Below are experts of layer 10 (counted from 0) of a mixture-of-experts language model. Rows are named router (the router's row for the expert), gate (a neuron's input weights, with its number), up (a neuron's input weights, with its number) and show model dimensions 192-255. Each number is 50 + 15 x the weight over its row's rms, rounded and kept within 0 to 99.
Before each expert's rows: a language model's description of what the expert responds to. This comes from a sample of Wikipedia text that the model never trained on.

# expert 8
What it handles: Middle pieces of proper names like Ad-dis-on and Nar-im-anov, plus plural determiners such as These, such, Several, various, Additionally.
router:39 47 22 58 55 71 42 46 60 31 62 07 52 38 52 36 55 57 50 59 54 76 70 60 51 47 58 43 54 60 67 77 69 32 47 31 43 43 41 51 67 43 67 38 64 65 56 70 27 11 46 38 60 40 43 49 51 59 31 52 49 32 78 51
gate0:44 75 77 74 64 51 41 29 73 56 53 49 30 45 22 39 72 62 28 64 42 48 44 48 24 48 45 47 39 53 51 68 72 56 50 53 53 45 30 21 40 50 74 51 35 71 71 35 50 28 31 46 29 32 23 43 49 72 44 70 48 53 46 36
up0:58 53 25 48 56 48 61 45 56 51 50 41 58 43 82 40 48 66 37 60 46 62 78 66 53 46 71 49 57 45 55 64 85 49 37 60 35 48 62 60 76 38 55 47 29 05 59 39 49 61 68 44 78 57 56 31 56 46 38 32 33 46 69 30
gate1:31 84 55 55 26 53 39 52 36 34 64 45 24 40 53 41 43 64 24 46 80 21 28 39 54 50 68 49 76 50 62 42 45 62 27 29 59 61 77 58 55 58 52 66 80 22 36 60 44 44 62 19 38 31 44 64 73 51 22 34 45 42 71 43
up1:70 43 29 72 56 76 34 55 61 45 49 78 55 35 65 30 56 53 56 48 74 33 80 73 41 55 54 67 37 52 43 69 71 58 59 43 60 38 11 27 48 45 64 56 66 59 68 44 53 66 57 78 42 50 61 65 61 45 42 46 60 41 35 63
gate2:19 51 62 44 69 61 50 55 68 44 35 34 48 68 50 52 19 40 49 37 54 63 79 55 34 73 41 63 49 44 59 69 54 44 66 33 81 45 40 68 08 35 43 49 44 46 34 55 80 37 49 50 36 61 49 47 33 43 78 43 70 32 50 67
up2:38 55 53 49 63 53 43 58 49 39 63 41 66 35 84 29 73 32 48 38 51 71 33 60 62 36 76 07 71 67 45 52 64 47 72 64 24 63 38 59 80 37 44 43 61 62 46 66 32 26 46 54 77 38 44 63 39 52 30 70 33 54 60 45
gate3:80 27 72 70 50 50 63 49 70 54 37 67 18 68 44 24 64 51 54 77 53 33 60 51 37 46 44 52 69 74 73 42 61 19 28 31 60 51 35 36 82 58 52 26 60 49 68 49 43 46 51 39 64 52 61 41 55 58 33 53 47 30 47 49
up3:33 56 49 45 51 63 31 59 44 43 58 29 28 26 42 43 52 64 47 73 06 34 32 60 53 66 44 44 43 34 25 73 49 53 48 38 75 44 56 33 71 40 57 66 22 57 44 54 50 47 63 49 53 61 49 71 48 78 56 65 64 74 77 61
gate4:45 49 32 36 69 34 32 47 29 44 25 34 57 60 41 25 55 49 27 49 53 49 45 58 55 61 47 43 36 31 61 68 45 38 37 42 64 51 52 37 67 31 54 61 60 58 45 57 15 58 33 29 49 89 48 64 40 72 35 28 84 22 59 47
up4:49 48 34 84 56 67 57 60 71 21 61 35 39 43 37 51 38 66 21 57 50 65 75 58 73 38 61 61 99 32 47 62 66 68 49 71 33 40 62 48 62 52 42 48 55 56 55 33 35 25 44 48 67 72 48 57 54 42 32 29 38 46 61 53
gate5:41 44 08 35 53 57 52 66 38 30 39 37 72 47 42 34 65 67 58 72 40 51 41 52 78 78 63 66 55 73 40 44 61 24 53 35 34 58 34 52 74 34 32 34 57 83 78 69 51 45 51 44 44 45 48 48 40 70 47 70 54 51 61 17
up5:63 49 36 44 66 48 47 54 65 28 34 37 60 63 45 40 43 69 68 51 49 49 68 76 41 44 67 59 38 56 53 50 47 28 32 76 68 42 47 70 63 65 43 26 52 53 45 49 66 21 36 56 49 38 42 39 35 90 21 57 41 33 66 55
gate6:08 60 41 60 36 48 57 28 69 51 81 47 66 28 37 20 42 56 48 71 55 40 66 62 63 34 52 35 56 32 59 53 42 53 38 59 19 40 83 36 69 27 42 55 46 62 42 69 27 46 53 71 41 46 72 67 66 37 66 31 63 36 63 81
up6:36 55 31 29 56 54 42 53 56 57 61 41 59 48 43 35 68 69 49 64 48 70 71 58 59 60 44 51 55 46 67 65 88 64 39 37 70 35 58 52 61 55 44 40 27 68 56 47 42 46 58 27 50 40 82 47 55 41 42 65 38 68 51 29
gate7:73 19 30 64 32 36 60 64 66 11 42 51 75 48 23 60 48 73 66 30 65 44 57 37 23 52 52 50 64 65 54 62 39 65 41 51 77 59 18 21 64 62 59 40 64 55 36 59 30 75 92 22 54 53 57 52 08 37 60 44 48 81 47 43
up7:46 39 46 62 39 76 69 62 58 70 52 09 36 64 32 21 52 57 47 60 66 60 76 41 42 43 48 53 77 38 71 59 63 41 63 55 34 56 56 44 51 51 50 29 45 56 52 19 38 27 47 56 20 39 64 48 77 22 42 50 64 54 65 43
gate8:34 46 38 33 50 44 60 35 41 75 59 44 42 58 47 12 58 29 48 53 29 42 40 40 44 57 68 51 57 61 35 65 15 51 38 43 43 58 60 30 36 49 42 54 64 65 34 43 29 41 41 57 43 74 50 84 58 51 52 66 61 14 65 30
up8:50 04 41 55 71 72 54 37 57 30 40 30 37 25 57 49 60 34 53 57 33 63 78 68 51 77 29 70 42 23 23 52 63 51 52 38 58 62 70 56 41 84 84 61 52 63 30 56 58 48 29 15 49 50 39 34 41 66 34 70 43 46 66 44
gate9:37 76 62 57 64 62 56 45 70 58 61 46 44 65 51 42 46 25 57 46 57 39 42 95 56 54 21 48 48 75 49 59 94 32 55 71 37 33 37 52 31 52 39 51 30 50 73 41 26 46 53 44 56 51 36 59 60 62 57 67 31 34 29 56
up9:39 73 64 20 65 53 71 76 63 33 24 46 39 46 79 39 40 41 59 80 66 45 51 31 79 41 64 64 43 47 45 65 59 61 35 66 35 33 31 28 54 49 48 76 25 57 31 53 33 68 34 53 65 50 68 55 56 44 33 40 69 34 60 64
gate10:55 47 31 44 40 64 57 64 48 49 50 41 73 17 40 38 41 49 82 32 46 57 05 62 48 49 37 61 33 37 60 38 57 63 21 47 48 62 49 51 63 58 60 16 47 58 62 59 35 73 66 76 52 74 24 78 33 69 30 47 34 35 72 66
up10:29 76 49 47 56 59 59 64 53 17 55 75 68 60 80 73 65 46 55 26 54 48 55 41 39 82 35 55 56 44 31 60 61 53 27 39 53 41 57 69 45 49 55 34 41 47 53 47 48 26 51 39 43 42 28 73 28 60 38 56 55 58 42 67
gate11:77 45 27 81 57 32 46 50 74 49 64 69 35 32 48 52 35 50 62 28 56 35 59 49 58 25 80 30 21 10 49 55 56 30 45 44 26 51 39 45 57 35 68 51 60 30 56 58 44 39 56 37 54 75 57 89 36 57 53 27 35 23 77 31
up11:09 39 60 23 49 58 52 52 84 37 57 57 71 47 22 64 39 48 69 49 62 59 41 54 45 59 29 86 56 55 44 66 61 76 31 53 36 70 38 57 61 52 35 30 47 72 67 44 57 30 42 40 45 42 70 47 58 42 64 58 46 59 61 43
gate12:37 29 53 53 55 35 23 64 47 45 54 42 58 51 26 51 29 33 68 30 05 77 52 62 48 56 51 52 46 62 59 48 26 31 47 13 28 28 75 29 57 57 60 66 65 67 46 49 48 41 39 36 42 61 62 61 62 62 60 59 57 32 50 66
up12:44 26 27 51 48 52 51 26 56 43 46 60 44 20 66 22 43 51 35 47 41 45 68 59 50 31 50 27 47 46 63 60 67 66 36 51 61 55 45 50 59 33 63 42 55 39 73 60 60 40 50 62 60 34 24 46 47 46 37 56 66 57 58 54
gate13:55 71 32 34 56 60 51 31 43 24 58 50 52 45 63 67 56 42 59 52 66 33 42 41 57 60 37 38 55 35 23 65 71 24 48 50 55 56 70 56 57 11 40 62 48 53 50 54 40 29 55 22 63 54 45 54 50 59 60 36 53 39 58 66
up13:51 65 45 34 33 38 47 52 40 28 60 03 23 33 29 47 52 38 52 50 53 46 69 57 68 64 63 36 45 81 73 71 57 56 55 54 36 31 38 46 42 44 50 47 59 53 90 65 33 32 68 59 57 57 50 27 47 51 47 73 27 45 57 69
gate14:73 26 17 58 40 35 63 47 29 54 62 53 45 53 33 43 54 63 76 46 55 73 76 53 41 41 20 49 33 44 41 61 62 58 39 54 55 41 26 56 53 29 36 58 31 54 46 46 61 52 57 66 75 52 69 41 50 33 21 64 31 53 52 54
up14:29 68 41 67 27 51 58 59 80 66 28 32 51 44 66 68 56 60 70 29 47 54 41 62 53 56 34 28 63 67 76 55 51 45 54 60 42 64 58 38 46 33 59 57 73 22 45 37 48 45 57 32 69 78 47 63 43 46 33 45 53 40 41 78
gate15:32 47 65 92 60 62 48 39 54 69 63 40 49 56 53 40 44 25 39 64 48 42 80 68 47 21 71 61 69 61 78 86 53 70 32 22 72 34 36 53 21 48 60 76 67 69 55 70 44 66 54 13 30 51 76 54 57 37 28 55 47 47 72 60
up15:58 84 12 48 35 31 49 51 39 36 30 60 32 80 67 98 60 45 54 59 32 62 58 65 56 54 78 52 77 45 29 75 72 46 54 54 46 53 32 44 32 62 53 49 67 71 67 58 54 57 49 26 59 51 43 57 68 61 32 53 62 54 31 43
gate16:44 29 47 09 42 73 56 46 64 27 69 48 53 33 54 51 46 42 57 41 64 95 46 60 34 61 56 73 38 49 49 37 60 29 41 39 57 89 45 63 46 54 32 51 41 60 48 58 34 33 51 47 57 47 57 53 52 60 46 61 47 38 65 71
up16:33 32 26 60 64 35 39 39 41 41 62 74 67 56 30 44 52 71 43 43 72 32 49 28 56 44 34 68 54 34 50 39 35 63 35 75 46 51 58 46 45 41 48 60 39 41 69 52 64 40 32 46 52 29 50 65 46 49 44 51 54 69 68 60
gate17:61 08 32 23 63 49 34 45 49 44 66 29 27 35 70 40 45 25 57 43 53 40 49 25 67 66 83 67 47 45 60 46 51 38 22 30 66 38 80 63 79 68 36 66 47 27 46 57 41 61 78 48 45 50 44 58 52 54 68 46 46 51 51 55
up17:26 92 47 46 57 59 58 58 47 78 29 65 54 75 39 46 34 34 63 47 69 89 39 56 54 51 53 33 57 46 32 51 66 45 32 35 37 30 38 34 56 47 55 51 81 47 58 70 29 47 24 41 21 48 59 32 46 53 34 29 50 69 46 52
gate18:51 58 47 58 46 61 53 50 44 79 54 15 36 39 34 62 56 39 58 66 39 60 51 41 35 46 37 24 52 32 32 24 49 56 29 35 39 52 43 55 46 62 62 39 45 58 32 58 58 29 39 34 54 42 31 69 25 46 49 31 53 30 61 47
up18:55 36 65 57 48 34 32 27 61 56 49 87 38 46 77 39 59 25 70 13 44 45 76 64 39 51 64 74 70 58 69 66 27 35 75 47 61 56 53 67 71 48 49 64 49 52 29 45 42 51 67 65 63 37 88 70 66 49 30 61 33 46 66 86
gate19:33 42 47 75 68 71 21 58 29 40 60 32 28 38 00 70 24 44 64 41 90 71 86 45 30 52 57 56 45 37 63 62 71 51 33 30 57 57 40 57 80 49 62 38 53 46 57 53 50 65 54 28 52 40 55 46 31 29 23 35 31 58 83 45
up19:32 44 61 52 57 40 51 59 63 44 41 55 59 81 71 44 45 59 72 65 43 37 48 37 61 63 64 40 66 83 48 63 66 53 49 61 55 49 70 50 81 79 42 36 47 39 64 52 48 27 54 79 57 55 64 52 52 57 48 71 73 39 58 43
gate20:63 48 33 46 60 63 54 61 53 30 38 58 57 17 54 32 64 51 28 65 65 64 53 63 75 49 60 39 36 46 19 60 47 48 38 45 30 33 39 50 62 41 54 41 66 71 18 46 57 13 48 46 40 35 85 46 51 50 00 57 65 37 55 41
up20:32 57 44 61 20 45 56 52 53 43 71 40 61 41 59 27 35 47 76 60 39 62 26 52 45 70 32 30 29 75 67 62 54 63 59 63 43 53 58 47 52 37 66 55 40 82 41 30 34 52 39 72 56 57 47 60 54 41 54 38 69 45 44 64
gate21:14 46 36 78 83 66 51 52 54 22 45 22 59 59 40 26 40 36 42 57 44 80 64 38 62 49 63 50 73 08 37 44 53 48 65 54 43 42 49 62 40 47 80 62 63 69 74 46 40 31 31 37 41 56 63 65 72 66 60 75 62 16 58 27
up21:63 57 35 58 56 65 41 40 70 69 40 38 00 54 53 39 43 33 53 33 71 48 58 23 38 33 51 53 61 41 64 33 52 19 50 39 54 54 38 63 73 60 64 53 34 58 44 70 38 42 27 32 52 62 24 53 35 53 41 65 64 38 52 56
gate22:68 52 45 38 42 51 71 40 41 59 49 55 63 65 66 57 49 46 58 56 41 34 34 65 43 51 65 22 65 74 55 68 77 34 43 35 38 46 32 52 32 44 41 67 70 62 52 63 40 38 51 27 59 57 54 41 52 34 42 59 30 24 56 56
up22:51 58 45 70 41 41 33 26 61 47 64 47 50 48 60 48 57 12 63 47 33 63 74 49 51 57 34 28 53 45 49 29 23 41 49 63 72 31 60 60 50 55 47 50 56 50 63 54 46 47 69 22 46 45 39 72 43 67 29 73 49 58 63 69
gate23:64 55 61 48 58 72 52 43 73 28 77 33 52 34 43 65 58 34 60 53 60 58 68 60 37 73 51 58 46 36 62 64 63 41 61 66 58 32 45 38 63 70 65 56 79 44 58 53 24 47 61 31 48 60 48 42 59 41 45 42 29 28 72 34
up23:31 44 40 64 57 33 43 49 11 37 81 56 36 65 44 32 21 81 58 47 71 39 61 47 41 54 46 65 48 90 47 55 48 41 50 29 47 59 27 37 48 54 52 68 35 54 30 38 55 15 24 41 35 58 48 47 25 58 41 40 73 43 43 52
gate24:43 32 49 73 60 46 54 12 45 40 57 31 53 40 24 37 22 51 77 58 54 49 67 51 31 36 53 48 58 64 61 54 52 39 31 32 74 43 68 46 63 63 44 47 61 40 57 45 71 67 40 46 31 46 28 41 33 50 35 52 00 00 71 76
up24:49 62 39 23 38 63 72 61 44 50 59 46 58 53 53 34 35 31 52 55 82 72 51 15 37 38 23 53 16 37 49 35 54 39 50 68 65 62 71 63 40 19 52 54 41 19 50 58 56 44 48 45 49 35 27 71 69 41 53 59 38 58 57 57
gate25:81 32 63 30 29 53 67 42 45 53 57 38 36 43 47 62 39 49 86 53 55 50 66 60 45 63 82 48 65 62 70 61 44 49 62 19 40 35 54 61 61 48 70 62 35 49 44 33 53 46 52 51 54 73 75 70 55 69 36 48 71 57 54 37
up25:32 59 14 71 71 50 69 57 36 52 48 81 75 27 80 62 53 68 58 47 75 78 72 65 39 61 21 74 36 56 60 60 66 45 42 39 52 37 52 45 52 38 30 42 44 56 68 47 48 56 57 58 47 48 62 49 37 70 41 66 64 62 54 50
gate26:61 51 34 35 56 46 23 45 59 32 58 31 40 57 23 80 58 65 48 40 32 47 78 54 65 50 36 65 57 19 56 32 44 50 50 33 25 55 37 05 44 49 67 70 76 54 57 48 39 27 45 58 69 54 50 39 32 20 55 44 38 52 30 36
up26:34 79 30 44 48 47 55 51 58 67 58 34 77 51 47 58 51 64 54 55 06 54 25 48 26 55 58 64 48 42 56 45 29 53 55 66 34 67 33 53 57 60 49 39 43 28 61 67 58 45 35 65 42 50 79 28 45 28 70 45 59 20 66 49
gate27:41 73 32 34 64 66 55 49 43 33 46 19 68 52 52 49 46 75 71 48 82 58 63 48 71 55 46 22 51 57 36 82 43 71 82 48 35 64 11 37 42 48 49 49 55 37 61 55 36 18 39 41 43 61 44 44 68 53 31 37 59 46 50 32
up27:42 23 60 57 61 35 53 56 24 23 50 26 36 69 33 30 70 38 34 64 12 42 40 55 58 31 49 65 41 40 73 72 73 52 38 35 64 25 34 56 54 35 38 48 42 66 35 45 53 55 53 38 46 49 44 46 17 64 41 60 49 53 57 63
gate28:51 49 58 48 59 75 42 71 49 45 67 35 64 40 50 53 61 37 60 68 27 54 56 57 53 42 56 51 38 65 44 65 61 59 39 57 56 39 29 54 53 60 56 33 33 70 65 63 33 32 40 38 53 82 52 48 43 34 53 47 66 34 41 35
up28:70 30 24 72 58 56 42 64 66 30 31 31 18 64 43 50 69 76 37 33 51 62 57 56 45 38 79 59 31 39 69 73 58 33 51 38 92 41 38 47 76 65 50 46 61 32 67 51 34 48 70 39 69 39 49 77 62 50 52 53 36 36 58 42
gate29:54 43 62 35 53 52 90 52 45 24 43 22 64 40 74 52 77 60 49 34 64 57 46 47 48 60 55 22 47 45 35 56 91 63 44 41 61 33 32 57 57 37 64 40 60 49 77 59 42 39 43 19 69 52 65 64 60 62 53 64 59 43 52 30
up29:42 64 54 66 36 47 47 36 76 30 46 27 58 50 29 37 35 62 69 42 49 64 68 63 45 71 38 54 74 61 39 47 57 38 84 52 69 39 65 46 54 67 49 44 46 57 59 48 40 65 48 49 28 49 39 37 41 41 64 45 32 46 77 50
gate30:44 86 56 33 17 61 51 56 50 46 46 47 38 34 61 46 51 31 35 30 12 33 50 46 63 54 55 40 43 40 52 33 63 44 35 10 48 72 46 47 57 32 54 61 33 63 48 58 49 74 36 36 53 44 54 69 43 69 52 69 55 72 64 39
up30:33 59 40 69 38 49 79 53 27 61 47 49 45 39 40 52 61 30 58 47 37 95 43 53 34 51 37 38 50 57 66 61 36 26 62 42 44 64 49 48 50 34 65 71 52 54 47 62 31 32 45 63 56 64 50 64 55 21 48 65 73 41 74 55
gate31:24 52 71 75 50 40 56 54 27 59 26 33 49 35 72 40 50 72 77 51 45 82 30 76 46 61 58 46 40 49 33 53 30 31 42 31 55 49 38 37 51 55 26 52 32 42 65 40 51 40 37 39 50 45 85 64 63 37 47 53 36 50 75 57
up31:37 47 54 50 79 36 21 46 61 58 64 63 41 64 50 47 58 42 38 54 61 63 58 67 38 74 65 36 48 68 55 70 11 46 39 33 35 29 62 29 51 54 44 39 60 52 30 41 22 34 45 31 27 25 43 62 72 67 46 53 31 36 57 58